{"num_hidden_layers": 9, "hidden_size": 128, "n_experts": 256, "experts_per_token": 4, "d_expert": 64, "d_shared_expert": 0, "hidden_act": "swiglu", "moe_layers": [0, 1, 2, 3, 4, 5, 6, 7, 8], "router_score": "sigmoid", "normalize_top_k": true, "routed_scale": 2.5, "balance_loss": 0.0033, "balance_bias": false, "n_groups": 8, "groups_per_token": 3, "init_std_router": 0.0351, "lr_router": 0.0017, "num_attention_heads": 6, "num_key_value_heads": 2, "head_dim": 32, "vocab_size": 8192, "norm": "rmsnorm", "norm_place": "pre", "norm_eps": 1e-05, "positions": "rope", "rope_theta": 10000.0, "rope_fraction": 1.0, "qk_norm": false, "attn_scale": 0.177, "tie_word_embeddings": false, "parallel_block": false, "init": "uniform", "init_std_qkv": 0.0545, "init_std_o": 0.0677, "init_std_up": 0.078, "init_std_down": 0.078, "optimizer": "soap_variant", "learning_rate": 0.00459, "weight_decay": 0.0, "lr_head": 0.00747, "max_grad_norm": 0.5, "warmup_steps": 200, "schedule": "wsd", "decay_fraction": 1.0, "decay_shape": "linear", "final_lr_fraction": 0.0, "batch_tokens": 32768, "max_seq_len": 1024, "doc_mask": false, "train_tokens": 295100000, "max_steps": 9006, "dataset": "wikipedia_en"}
Below are experts of layer 5 (counted from 0) of a mixture-of-experts language model. Rows are named router (the router's row for the expert), gate (a neuron's input weights, with its number), up (a neuron's input weights, with its number), down (a neuron's output weights, with its number) and show model dimensions 0-127. Each number is 128 + 32 x the weight over its row's rms, rounded and kept within 0 to 255.
After each expert's rows: "comes before" lists some tokens at least twice as common just after its tokens as in all text; "gets" lists some tokens that make up at least twice as much of what it gets as of all text. This comes from a sample of Wikipedia text that the model never trained on. Tokens count by the router's weight.

# expert 33
router [ 95 124 123  65 102  87 162 140 130 131 118 110 156  51 147  97 145 181 172 100 156 148  64 159 147 109 145  60 104 123 121  80 105 107 100 186 139  97 106  60 149 177 140  74 108 127 129 149  94 146 122 155  91 101 198  97 196 145 140 113 138 101  82  71 118  77 116 156 198 138 134 131  77  70 131 161 186 114  82 134 142 108 122 147 122 123 129 157  99 136 129 151 166  86 113 100 165 159 124  82 136 141 128 137  73 143 119 101 177 173 113 171 135 132 151 114  81 118 113 139 150 155 151 140 162 181 133 122]
gate0 [152 163 136 128 147 162 109 120 129 151 158 154 139 119 147 124 136 179 124 132 126 138 130 165  61 138  97  56 205  85 121 141 168 123  71 145 115 131 133 158 126 117 193  77 115 167 139 136 128 140  90 102 131 180 207  96 170 141 135 134 117 154 111 103 162 135 103 167 134 112 123 130 102  86 137 113 126 136  96 158  95  98 107 159  98 122 146  89 237 102 114 107 173  63 146 151 151 143 148 117 139 133 129 140 114  78  78 110  82  78 114 169  60 105  62 158 148  79 157 184 144 128 127 105 105 146 176 100]
up0 [118 125  97 151 120 131 120 147 116 158 180 114 143 126  83 105  94 125 140 169 155 110 186 121 143 162 153 170 151 144 130 138  86 143  52 124 174 209  95 117 192 150 161 187 103 112 131 140  97 135 175 111  83  38  98  91 142 143 102  98 104 101 149 130 128 108 186 136 138 179 116 197 130 137 137 113  81 115 166  88 140 213 109  67 125 155 179 180 119 148 168 144 142 136 125 157  68  66  85  90 110 134 156 140 102 141 160  95 124 115 101 128 185 113 161 127 122 145 118 121 159 140 129 105 144 122  91 128]
down0 [152 176 163 145 148 145  98 142  98 151 139 152 128  92 137 169 150 134 122 140  96 113 159 100  87 127 126  72 144 111  94 127 156  80 108 148 147  99 164 155 148 106 123  99 145 166 145 127  49 104 129 154 163 151 199  91 171 133 196 168  83 124 138  84 116 122 121 141 137 144  89 127  90  61 181 116 161 118  96 144 112  96 154 123  73  90 117  64 144 122 166 161 132 119  96 153 138 110  99 127 209 118 150 111  96  86 119  90 100 110 132 126 161 132  43 147 142  70 129 180  65 172 127 173 160 106 153 179]
comes before: " of", " of the", ".", " and", " in", " to"
gets: "ation", "ance", "ence", "ment", "ition", "ection"

# expert 113
router [ 85 101 139 122  91  96 144 118 123 103 114 175 122 150 119 102 150 153  87 135 141 168 102 119 166  63  91  89 122 116 118  73 101  62 138 150 137 153 190  88 124 170 170  41  96  98 118 141 173  88 116 166 147 105 155  48 151 118 108 156 142 125 114  80 148  80 142 113 185 165 147 101  79  73 123 153 171 133  65 118 150  82 177 134  95 107 129 190 127 141 153 171 186 124 105  96  77 125 115 136 125 127 149 118 114 133 168  82 166 139 112 151 156 123 148 139 127 145 134  33 131 101 117 142 112 161 118 126]
gate0 [125 126 118 128  97 118 100 113 120 128 129 159 175  72  97 123 184 156 160 119 148 139 133 122 116  99 112 107 138 162 129  73 122  93 122 120 151 177 127 149 118 155 186  63 129 137 114 139 159  66 126 108 115 100 110  87 214 100 108  58 195 103 105 186 138  67  90  93 185 130 133 188 112 135 114 100  79 146 164 148 162 134 137 177 187 109 144  93 137 102 118 134 111 134 149 160 153 170 134 144  81 115  86 102 102 131 164  99 159 135 138 101 158 161 128 122 185  85 165 136 133 129 187 127 148 214  91 167]
up0 [161 121 153 174 121 117 129 131 166  91 173 131 128 151 113 151 147 104 139 116 108 157  98 138 116 113 142 130 107 120 103 107 118 120 142 114 190  92  98 155  81 200 178  95 206 127 136  92 123 120 168 101  82 126 193 139 151  57  77 159 109 159 114 150 113  47 138 120 125 133 105 109 106 157 107 112  74 128  95 136  95   9 150 142 142 174 180  73  85 113 125  89 137 145 162 156 134 146  72 168 142 169 130 156  86 141 123 123 123 184 144  88 135 105 135 122 183  61 129 143 154 139 122  99 117 118 114 115]
down0 [120 115 113 102 148 149 179 163  81 112  77 137 135 180 154  99 140 116 182  68 142 135  80 124 145 138  64 113  83 139 130 111 151  94  96 170 153 153  91 159 111  68 121 101 119 132 214 180 112  33 136  95 100 146 129 155 103 130 123  93 107 109  83 123 111 162 150 144 129 175 144 123 152 121 138 107 126 117 166 156 141 139 119 157 211 102  88 124  74 134 122 169  82 164 128 121 141 147 147 106 149  71 139 150 149 102 101 162 156 111 141 116 122 172 131  95  94  69  95  77 195 107 158 134 177 175 102 128]
comes before: " of", " of ", ".", " of the", " |  |  | ", " was "
gets: "%", " population", " record", " total", " average", " area"

# expert 109
router [157  97 153 101  77 109 111  85 128 107  91 162 110 123 164  75 138 145 123 141 154 141 106 114 130 118  99 132 166 177 131  83  93 122 152 122 149  98 163 104 106 137 146 111 159  69  84 107 165 146 142 142 146 106 145 154 175 168 139 135  46 183 106 155 138  60 190  76 155 138 167 120 111 102 160 148 159  91  74 111 122 167 136 105  90 150 165 241 130 141 121 132 149 134 110 112 155 132  79 100 180 158  84 119  75 102  90 128  97 154 136 105 169 144 158  74 129 151 137 146 171 115 123 104 166 140  76  69]
gate0 [119  93 103 141 108 115 121 136 115 125 141  82 126 102 125 118 110 132 141 176  64 126 140 112 137 109 131  56 116 147 144 140 133 165 184 118 225 162 155 123 180 164 153 156  88  85  69 148 112 154 131 122  53 128  85  89  81 149 130  86  88 150  94 140 142 154 169 112 103 108  75 138 142 170 100 149 126 127 154  79 154 105 104 113 100  49 176 131 169 144  94 165  93 151  82  91 189 111  70  90 139 123 132 175 109 147 180 100 175 104 135 137 126 150 147 151 142 167 152  92 147 143 181  95 122 150 126  74]
up0 [ 55 138 116  67 111 107  56 108 119  68 127  91 116 117 150 189 125 146 123  69 157 158 155  97  91 170 103 138  89 139 156  64 137 107 150 146 144 156 111 119  93 185 125 185 146 110 120 100 154 126 146 149 125 179 117  94 133 125 156 102 131 149 132 144 111 102  69 160 131  93 146 138 121 126  84 155 170  82 124 147 106 113 148 167 180  89 157 100 106 117 168 123  94 117 164 145  73 100  83 133 152 192 165  67 135 153 131  92 131 106 128 130  94 145 165  99  50  91 128 159 163  50 123 154 114  99 165 105]
down0 [133 157 153 108 115  84  74 157 107 109 145 103 112 143 159 149 171 143  71 116 179  85 123 139  74 129 121  90 157 178 156  93 139 102 100 102 112 117 135  96 137 133 139  61 139  59  95 158 126 178 133 144 124 139 136 136 128 165 126 169 132  89 138 142 143 142 110 126 156 163 146 112 103  91 119  88  86 120 108 156 136 167 104 169 182 102 151 200  99  63 126 120 131 109  61 117 101 142 116 118  78 197 134 153 153 111 120 104  84 109 104  26  82  59 149 128 106 121 174 165 124 156 121  82 111  71 102 161]
comes before: "ing", "s", "ed", "er", "ers", "et"
gets: "om", "ick", " Rock", " back", "arg", " death"

# expert 22
router [ 88 161 105  84  86 147  99 136  40 121  74 161 125 178 176 123 127 161 146  94 176 160  70  98 118  88  99 114 160 114 132 109  91 107 151 156 153  95 143  87 129 119 124 109 131 118 110  92 178 103 101 162  80  93 177  82 138 169 116  91 120 110 131 122  68 109 139 127 141 154 187 101  84 110 123 161 170 101 107 126  94 146 125 115  85 111 186 166  74 108 174 147 149 147  82 105 128 107 140  93 142 139 110 114 114  92 139 107 143 164 103 194 143  84 162 163  89 181 170 112 137 131 119  71 173 159  88  78]
gate0 [114 140 190 121 125  97 110 116 148 120 166 162 144 110 128 134 112 117 144 135 121 144 109 130 162 106 114 162  83 148 139 105 129 132 133 146 158 146 113 102  82 135 106 219 113 139 165 110 109  40 136 182  82  99  74 113 163 147  92 156 136  72 101 142 125 134 141 130 145 154 125 167 114 139 117 157 168 145  97 116 131 108 154  81 198 185 189 117 135 198 165 100 175 103 109 116 140 130  84 113 147 126 119  45 166 133  94 136 126  92  81  79  24 148 138 108  95  87 138 141 168 168 143 131 137 175 176 131]
up0 [ 99 143 126 160 194  99 161 166 117  94 104 167 136  90 125 150 137  99 218 135 140 194 150 102 154  87 158  87 110 124 128 115 106 154 143 182 130 224 131 151 182 144 188  64 105 186 177 135 125 108 110  95 165 109  90  98 158 100 135 108 132 162 170 124 100 146 135 173 101 121 142 140 168  68 137 129  78 111 157 117  91 138 185  78 112 210  98 134 120 123 109  86 116 104 129 137  86 128 139  86 142 130 120 119 126 134 118 138 110 131  80 157  49 142 103 116 121  82 116 129 162 140 143 168 156 108 139 116]
down0 [142 115 100 125  95 183  93 151 110 126 126 111 180 121  64  84 143 110 148 100 117 133  76 151 137 143  79 172 161 151  86 109  93  87 176 129 126  99  57 100 140 169 173 160 122 133  96 101 188 177 158 112 100 140 120 137 127 113 142  93 191  98 181 132 179  88 156 102 144  58 158 160 100 132  64 134 124 106 165  66 119 122 104 114 120 182 150 104  95 118  73 133 122 113 141 158 105 148 159 159  96 130 138 186 100 176 100 129  88 137 116  97  99 102  71 152 187 117  74  97 125 174 100 123 147 108 133 153]
comes before: ",", " ·", "0", ", ", " and", "-"
gets: " him", " it", " them", " himself", ",", "C"

# expert 219
router [ 82 139 129  87  89 107 130 101  69 147 126 115 107 139 188 139 145 160 135 128 150 152 120 156 118 107  73  99 155 156  94 122 142 164 165 123  94 124 122  97 121 108 114  41 151 165 113  77 107  95 142 174  96 129 149  68 143 126 107 110  74 106 127  56  80  70 149 174 138 120 129 155 105 135 125 155 118  93 120 117 128 111 153  83  45  97 216 130  76 134 133 113 154 102  95 111 168 174 110 143 173 131  87  72 113 130 136  72  89 131  75 175 130 127 201 107 113 139 188 141 129 104 135 108 116 141 103 119]
gate0 [ 68 132 127 104 147 132 129 181 126 140 192  78 118  90 156 181 132 148 137 129 144 131  92 139 213  63 176  61 153 154 147 155 139 123 146 132 147 169 164 115 196 114  73 109 135  95 143 115 141 107 130 110 159 138 130 143 177 140  94 119 145  98 163 119 145 147 103 115  75 143 167 169 142 181  87 176 175  93 143 165 153 173 119 105 144 100 153 126 126 176 141 109  71 133  81 128  81 128 111 173 147 148  87 120 155 130 127 100 109 109 129 195 123 117  78 136 153 134 137  61 174 131 131  83 188  86 126  76]
up0 [ 76 122 124  98 158 126 142 177 176 139 126  61 116 118 153 105 108 129 175 129 162  90  93 128 141  70 132 142 130 120 133 134 124  94 131 190  69 132 155 119 154 154  94 125 149  81  74 133 101 139 161  80 161 166  90  98 140 100  84  94 142  87 144 154 140 124 147 105 160  55 133 160 185 157  93 109 119 120 100 145 171 101  73  92 106 146 139 127 117 123  80  73  93 187 122 152  68 167 100 179 157 134  88 110 134 180 112 164  81 102 129 128 126 128  79 123  97 107 186  92 153 176  93  79 145 122 151  66]
down0 [145 107 109 133 122 192 145  59 144 143 154  95 129 110  99 139 125  85  65 121 143 145  78 117 145 117 127 121  71 153  80 117 181  99 148 148 104 138 123 115 194 169  69 158 182 110 116 126  93 108 129  94 103 164 180  89 111 121  33 112 113 141 183 150 148 127 160 132 117 124 157 127 166 140  91 158  99 100  95 127 185 106  89 131  71 159 125 106 118 145 102 101 151 132 189 141  87 157 130 127 116 119 107 102 119  68 117 221  99  66 167 125  84 150 132 135 114 138 124 129 113 163 113 124 161 162 187  85]
comes before: ".", "th", "–", " | ", ", ", ","
gets: "2", "10", "12", "3", "11", "5"

# expert 177
router [ 80 166 150 126  95  81 141 142  60 118  77 163 101 154 123  65 158 149 125 129 143 146 123 133 114  89 121 127 128 124  84 121 105 139 149 126 108 110 112 112 162 169  97  76 125 119 106  99 124 115 147 126  68 142 191  61 112 161  76 108 127 103 103  86  85 133 193 154 151  92 112 153 129 116 122 153 151 104  58  90  71 124 140 119  57 128 204 152  72 148 143 146 137 107  95 127 140 164 122 150 176 137  94  92 112 102 159  76 124 149  83 150 102  70 180 157 127 151 194 114 149 121  61 106 136 172 138 124]
gate0 [191 104 129 112 158 161 151 195  97 173 136 165 138 130 120  83  93 165 139 109  82 126 143  91 145 129 144 142 143 150 133 156  67 107 129 176 116 144 103 107  99 157  85 149 146 222 146 100 118  90 146 107 122 148  76 108 165 135 104 172 126 145 129 147 127 115 130 163  68  77 154  91 154 132 101 128  65 149 158  76 155 176  71 129 150 152 127 192  84 119 108 206 127  62 119 112 119 129  78  97 152 134  81 156 147 155  70 164 129  98 131 171 177 157 116  84 116 160 107 150 135 133 160 171 121 145 142 151]
up0 [136 153 104 162  94  43 119 152 198 169 124 129 108 170 136 129 117  94 154 162 133 108 148 158 154 135  92 147 153 124 110 116 151 162 149 140 159  73 168 120 124  91 146  69 126  63 110 108 133 153  91 130 151 125 111 124  39 124 123 153  71 121 129 102 172 157 110 138  87 125 133 114  96 135 142 110 191  95 159 144 110 134 172 124 113 123 179  50 201 138 157 138  92 121 135 133 105 142 128 195  67 118 171 111 143 107 182 144 125 140 104 178 138  79  96 103 117  82  65 119 160 138 111  78 179 131 124 170]
down0 [ 84 117 100 123 110 161 168 182 118 119 132 175  70 151 114 105 145 128 129 157 108  74 140 107 148 107 177 153 118 111 129 128 121 100 135 171 141 121 104  57 154 154  91 128 116 106 170  79  70 101 168 125 126 139 148  60 175 140  93  99 129 160  95 128  98 211 166 221 152 151 106 124 158 133  61  93 126  84 139 145 175 141 145 143  87 141 119 107  80 177 153 159  87 157  93 166 126 139  89 162  99 104  76 151 139 138 138  94 154 146 153 128 113 101  95  59 115 101  95 130 145 108 184 121  91  79 113 143]
comes before: " | ", ".", " |", "; ", ",", ") | "
gets: "6", "0", "5", "4", "7", "3"

# expert 221
router [ 80 174 145 121  82 108 130 104  97 134  97 143  97 183 153  88 151 157 113 126 146 156 125 129 118 112 113 144 133 157  92 119 108 135 163 136 107  83 110  86 146 131  82  40 120 125  97  70 105 115 136 157  60 146 167 100 114 168 128 102  74 119 104  62  89 105 170 151 154 100 124 173 110 118 101 172 152 116  62 126  72 115 123 112  39 138 202 116  54 124 164 127 131 116  96 119 141 149 125 137 140 142  79  97 130 105 139  78 127 132  87 156 125  82 206 141 112 139 166 126 177 170  82 111 115 153 136 137]
gate0 [149  97 117 139 142 127 107 131 152 128  93  86 192  83 202  86 106 119 159 135 122 131 107 105 151 131 117 174 113  90  88 136  88 111  90 184 126  88 157 160  98 149 152 145 137  93  39 139  76 127 180  87 117 138 167 213 157 141 121 121  98 171 111 192 146 134 146 179  99 103 129 131 153 140 186 132  60 162  91 138 105 124  88 108 175 119  64 143 104 128  73 117 157  99 128 126 174  75 149 110 162  76 138 149 128  89 128 144  96 140 178 149 101  91 119  95 133 123  92 130 152 138 151 111  70 106 111 149]
up0 [ 80 145 145 106 156 142 123 124 180 106 142 145  73 144  69  84 120 162 117 179 139 128 183 117 101 122 143  85  93 149 106 191 134 138 149 172 156 162  65 114 147 139 117 153 122 174 176 169 169 104  80 195 118 134  54 104  74 127 100  81 179 112 148 115 106  97 107  81 160  95 101 117 116 136 111 135 181  93 194 117 174 179 159  89 104  95 173 126 172 176 146 198 166 135 135  90 119 105 153 126 132 123  97 127  86 146  96 129 175 153 110 102 140 135 109 129 163 152 134 136 105 139 105  98 170  97 100 153]
down0 [ 85 101  81  83 106 103 107 102 136 151 100 169 174 131  94 131 103 155 118 108 155  82 150 134 106 157 116 150 148 169  97  85  99 132 177  97 145 113 140 112 100 177 137 122  68 214 117  69 161 145 228 170 150 135 109 122 105  87 175 169 119 114 129 167 188 142 143 129 165 115 120 131 139 169  60 130 137 112 125  87 187 148 159  99 146 103 146 162 127 156 111 192  96  91 177 151 162 111 164 125 102 150 154 123 120 150  77 128 154 113 147  94 194 142 121 172  91 163 162 132 104  84 166 122 112  99 108 113]
comes before: " | ", ".", " |", "–", "; ", ","
gets: "3", "4", "2", "5", "6", "7"

# expert 195
router [ 80 167 100  88  94 143  97 145  38 120  63 160 124 178 175 119 124 153 147  98 176 160  80  88 123  86 104 107 152 128 137 113  94  95 155 159 159 110 139  87 116 123 121 114 136 117 121  89 179  96 105 166  79  98 174  84 147 170 120  96 115 107 139 121  64 105 148 140 134 160 191  99  83 110 126 155 171 103 109 119  90 149 116 125  77 117 186 162  73 113 172 144 154 142  89 116 130 111 138  98 143 132 109 108 112  97 133  97 141 155 107 189 143  88 154 158  97 175 164 101 147 133 112  69 165 160  88  61]
gate0 [169 119 122 127 130 127  87  94 168 166 103  79 174 160  72 113  89 173 154 124 157  90 156 155  96 167 129 115 130 145 114 125 112 132 139 179 122 106 142 105 121 219 111  69  96 168 113 100 206 120 101 136 102 150 120  82 117 129 118 123 201 138 121  83  95 107 152 197 170 148 151 120 160 196 134  88 138  96 119 182  54 133 129 113  84 119 120  90 162 140 130 170 112 137 151  81  73 130 182 121 144  88 114 124 108 145  92 137 107 148 121 110 186 140 139 109 178 102 171 113  59 101 126 169 128 115 119 134]
up0 [121 131  95  60 111  58 107 131 132 108  84 148 138 104 141  94 143  96 121  19 132 155  93 125 154 131 109 129 146  73 156 135 150 168 122  86  83 132 188 176 160  87 109 208  97  99 124 165 160 117  95 120 145  90 150 101  98 177 142 124 138 115 131 143 162 100  89 137  63 115 134 158 142 101 138  43 100 170 135 124 113 105 112 138 103 138 113 168 111 118 181 130 109 123 135 107 136 188 152 111 143 163 146 136  85 123 160 165  79 124  85 141 134 145 129 149  44  61 146 143 137 111 101 177 131 122  88 111]
down0 [143 153 188 101 123 172 163 142 138 128 166 103 171 114 136  90 157 105 168 125  83  89 116 195 115 195  96 111 161 148 142  99 124 129 129 144 135 122 153 170  43 121 157 165 108 118 105 118 123  97 116 146 104  75 112 139  82 136 134 121  82  93 115 105  89  80  98 163  63 167 129 112 151 144 171 141 185  76 117 120 123 196 131 150 188  99  88 153 129 101 167 160 117 148 127 177 133 123 137 161 129  91 131 138 135 133 155  78 118 185 203  77 100 163  84  96 150 150 155 100 130 103  87  94 154 177 157 101]
comes before: "1", "2", " | ", "8", "5", "3"
gets: " in ", "1", "In ", " R", " In ", " design"

# expert 146
router [118 134 104  77  79 140 128 153  55  83  68 143 108 188 156 134 141 146 115  83 181 144  65 122 162 124 120  82 112  81 126  80  73  78 127 185 197 115 146  76 113 141 151 124 112 157  97 140 151 135 111 152 113 106 169 114 142 162 107 151 122 114 128  88  83 104 126 118 142 120 197 108  82 134 123 125 156 107 117 138  91 143  86 122  93 122 178 186  65  90 160 130 175 101  82 144 140 109 140 119 146 158 130 133 110 114 144  92 142 150 114 213 120 105 165 132  89 165 123  79 163  97 116  86 173 165 113  90]
gate0 [122  98 128 104  93 106 129 159  95 127 101 142  91 150 125 119 130 126 127 145 191 128  64 135 149 183 191 145 111 138 119 128 142  92 110 157 134 153 193  54  80  45 148 128  77 164 125 147 137 190 108  99 135  74 112 175 159 112 103 184 150 123 141 112 121 107 148 155 124 132 180 107 166 198 105 166 133 151  97 123 160 110  74 111 101 221 132 164 144 125 128 156 125 131 141 127 150 108  87 136 108 127 110 138  58  85 128 161 135 162 117 169  86 105 166  87 130 146 162 101 159 131 157 109 116 129 203 170]
up0 [112 104 180 108 128 160 152 165 205 143 184 152 111 107 172 139 123  95  79  76 116 127 129 161 113  80 121 136 118  96 120 144 103 128 149  72 139  54  98 116  90  90 164 132  92  45  89  96 137 149  89 137  65 119 139 196 139 151 181 122  69 136 103 124 129 168 110  83 165 110 102 191  71 145  91  97 167 112  97 172 140 124 169 144 145 115 153 147 101 110  94  98 103 143  70 141  92 109 150  76 143 164 117 113 131 107 176 121 113  90  83 133 150 126 110 153 137 114  92 154 122 147  58 155 144 133 102 141]
down0 [120  74 171  95  73 161 120 173  98  95 140 122 131 120 157 130 139  61 153 165 168 154  95 189 174 134 105 128 127 146  84 117 115 155  71 165  97 126 141 173 114 108 144 145 134 142 202 120 156 142 110 126 120 134  92 124 117 101 101  65  76  68 153 135  83  99 126 149 179 124 201 150  97 176 123 115 136  76 136  89 132 164  48 165 128 116 109 109 141 143 106 139 113 101  87  82 130 174  94 121 153 158 134  81 108  95 178 124 151 121 128  78 114  96 110  99 113 178 163 130 161  97 210 134 142 139 100 143]
comes before: " of", ".", " of the", " was", ",", " is"
gets: " name", " species", " title", "th century", " album", " example"

# expert 174
router [133 175 128  82 124 116 159 108 104  99  94 149  91 159 108  97 114 149 110 126 146 111 130 135 125  77 117 145 142 101 113 133  69  92 146 177 133 104 140 113 179 159 133  41 136 102 113  87 141  97 111 193  66  73 148  94 123 120 107 174 136 129 113 167 130 111 188 150 131 117 126 149  73  82 143 166 128 123 170 130  60 142 153 124 135 116 201 183 175 122 192 150 107 159  63  94 152 122 105 140 165 104 132  88 120 123 106 128 106 116 146 149 148  47 152 124  47 169 144 107 172 125 164 136 193 120 125 137]
gate0 [ 83  80 139  98 141 125 124 166 175 116 169 118 131 133 128 171 134 143 171 107 118 119 115 131 161 120 120 128 132 180 139 177 204 143 157 130  70  95 144 130 138  96  51 151 110 141 100 139 135 146 117 113 146 115 111 112 112 112  92  67 108 118 169 137  90  87 112 139 141  86 194  97 133 128 115 129  98  98  89 174 163  91  92 147 139  70 136 157 182 156 108 116 149  87 105 117 156 148 114 124 166  65  64 150 134 158 142  28 143 111 116 111 210 210 118  96 100  94 171 170 133 125  99 100 121  98 132 126]
up0 [148 100 134 172 164 181 109 112  95 138 123  95 129 133 122  50 160 105 102 117 102 131  89  83 137 205 167 138 119 108 169 172 204 112 125 149 161 123 168 104 146  96 102 118 148 103  84 149 131  39 152 170 161 202 120 137 110 141 150 132 163 103  51 154 189 127 140 154 148 128 107 101 158 119 118  23 108 130 138 183 126 136 123 135 110 120 155 120 116 121 126 136 119 130 135 168 142  94 118 152 119 134 187  95  88 147  93 135  97 148 174 151 161 140 129  86 157 116  52  94 178 157 151 123 148 128 134 117]
down0 [161 140 172 150 163 136  66 149 129 157 110 136 133 124  85 115 169  85 186 140 133 184 110 163 129 142 127 120  90 150 120 122 150 195 118 112 150 135  89  97 147  89 126 125 198 119 132 106 158 125 168 166 160 173  96 169 112 158 141 176 120 190 100 131 120 157 191 123 148 143  84 134 102 143 120 108  71 110  50 107 113  67 146  63 138 140 118 125 130 130 126 181 147 193  88 128 102  89 149 144  99 191 116 124 106 123  96 158 102 120 157 141 147 139 127 229  82 131  64 146 111 156 134 147 138  88 107  94]
comes before: "\n", "\n\n", " MP", " Green", " ·", "andidate | Votes |"
gets: " |", " |  |", ";", "|", ") |", " |  |  |"

# expert 217
router [144  99 133  89  69  57 129 164 157  91 152 136 150 121 130 115 134 175 110 161 145 111 150 158 135 128 138 117 184 135 167 153  95 104 134 186 181 131 125 111 178 162  84 122 131 145  96  99 104 111 148 195 134 103 122  76 219 140 115 120 162  99  96 125 147  91 161  92 163 179 175 148  82  93 158 133 110  90  93 125  98 135 129 112  74 169 142 128  92  95 152 142 211  84  99  78 124  93 115 104 166 141 138 125 102  78 107 110 146 144 116 130 164 135 105  50 105 192 153 141 163 102 113 101 148 156 172 109]
gate0 [121 113 142 141 106 104 104 114 122  95 151  94 190 126 100 130  96  84 152 133 122  84 104 168  99 100 196  23 155 107 106  79 110 121 167 115 150  84 118 128 151  93  85  90 131 141  98  97 143  91 116 130 117 125 160 124 167 193 138  83 148 161 135 108 159 158  78 142 121  92 135  83  94 126 121  90  72 158 148 148 151  27 135 182 120  73 154 154 151  91 209 136 151 143 176 114 143 123 112 134 162 142 134  90 135 149 110 138 141 161 190  84 128 138 164 112 147 110 166 164 106 121 173 141 116 168 103 155]
up0 [ 94 127 102 145 134 141  79 115  89 118 162 178  91 160  53 153 145  71 130  84 130 150 193 131 208 120 149  95 110 189 194 177 109 145 189 120 142 127  98  67 112 133 117 122 137  77  82 132 124 137 110  91 161 137 156 159 164 128 132 130 186 110 111 140  59 123 177 138 151 112  85 170  98 142 152 171  84 137 158 138  88 147 102 135 130 120 153 100 121 111 140  96 146  90 107 112  71 132 142 163  72 144 159 127 129 171 146  73 110 171 110 131  98 139 113  81 141  81 192 110 108 146 137 116 163 169 104 159]
down0 [ 98 150 147 115 159 112  86 109 137 135 169 118  14  63 167  88 123 161 150 146 164 153 146 147  87  98  93 118  99 171 102 150 119 149  81 125 141  91 140 127 126 146  92 157 147 183 135 159 159  93 159 137 148  99 133  87  57 204 144 131  81 198 128 116 125 140 136 161 133 149 133 166 128 127  90 106 169  97 120 120  95  93 115  82 174 174  79 202 133 177 174 115 139  93  82 140 139 129 125 180 157 145 129  96 161 182 148 130 172 141 152 117 155 130 141  93 157 152 147 108 118  83 163  83 135 132 130 152]
comes before: "ed", "al", "ated", "ed by", "ation", "ing"
gets: " form", " design", " head", " sign", "form", " host"

# expert 159
router [105 126  95  61  53 122 126 102  90 135  85 149 102 114 116 147 167  85  99 113 163 161 159 100 179 148  59 131 159 138 145 155  66 140 136 122 150 130 154 147 157 115 146 123 138 127 141 153 182  94 120 136 126 109 132 100 203 190 112  67 137 119 121 121 144  84 209 122 160 175 190 124  65 152 102 141 153 113  99 105  75 128 151 144  69 111 151 115  74  57 132 120 100 109 139 104 124  91 137 101 162 143 123 121  98 102 102 138 116 157 173 161 116  89 134 161  59 125 107 180 156 104 129  93 151 155  85 145]
gate0 [193 113  70 110 128 182  97 105 100  96 118 184 190 136 117 105 129 104 130 131 206 111 151 176 140 132 164 160 157  99 140 103  94 126 104 122 133 107 112 140 137 123 155 149  55 168  50 140  88 130 132  70 112  86 171 106 145 175 135 120  99  99 173 115 139  93 132 127 153 129 123 145 176 140 127 146  91 133 151 102  97 188 118 130 126 163 116 108 154 158 146  98  91 108  90 126  53  87  59 158 169 202  79 122 128 156 144 137 138 169 107 148 119 130  93 172 160 121 118 153 170 152  89 135 145 155 115 199]
up0 [143 157 126 169  75 120 119 177  84 111  97 142 121 143  72 109 140 144 155 152 118 185 159  95 167 114 126 116 140 200 134  73  65 180 158 160 120 138 178 159 106  92 176 110 168 195 150 114 162 123 124 123 139 152 108 160 167  83  77 144 160 144 139 147 170 137 124 153 139 125 113 141  83 133 131 171 145 104 127 104  79 116 120  89 115 155  89 126 118 149  69 187 121 136 136 119  66 133 137 182 119  91  85 135 132 115 156 196 175  83 142 131  86 162 160 145  25 121 119 102 135 160 139 172 120 107 159 148]
down0 [145 175  76 145  65  83 141 133 104 113 117  74  75 166 151 103 167 178 114 155 114 158 154 159 153  86 125 159 138 102  84 122  68 117  68  61 176 172 101 190  28 120 126 160 161 120  95 160 114 106 183 141 161 144 110 149 140 124 113 166 106 169  46 145  93 134 187 126 120 106 114 137 118  94 103  99 148 101 168 136 135  79 140 144 104 163 175 135 174 114 101 109  81 107 142 156 138 174 111 150 117 136 130 146  71 137 116  95 154  72 150 132 130 115 136 132  95 169 128 152 134 136 116 137 104 150 140  85]
comes before: "a", "an", "| ", "en", "el", "á"
gets: "ov", "o", "oc", " Jo", " te", "\n"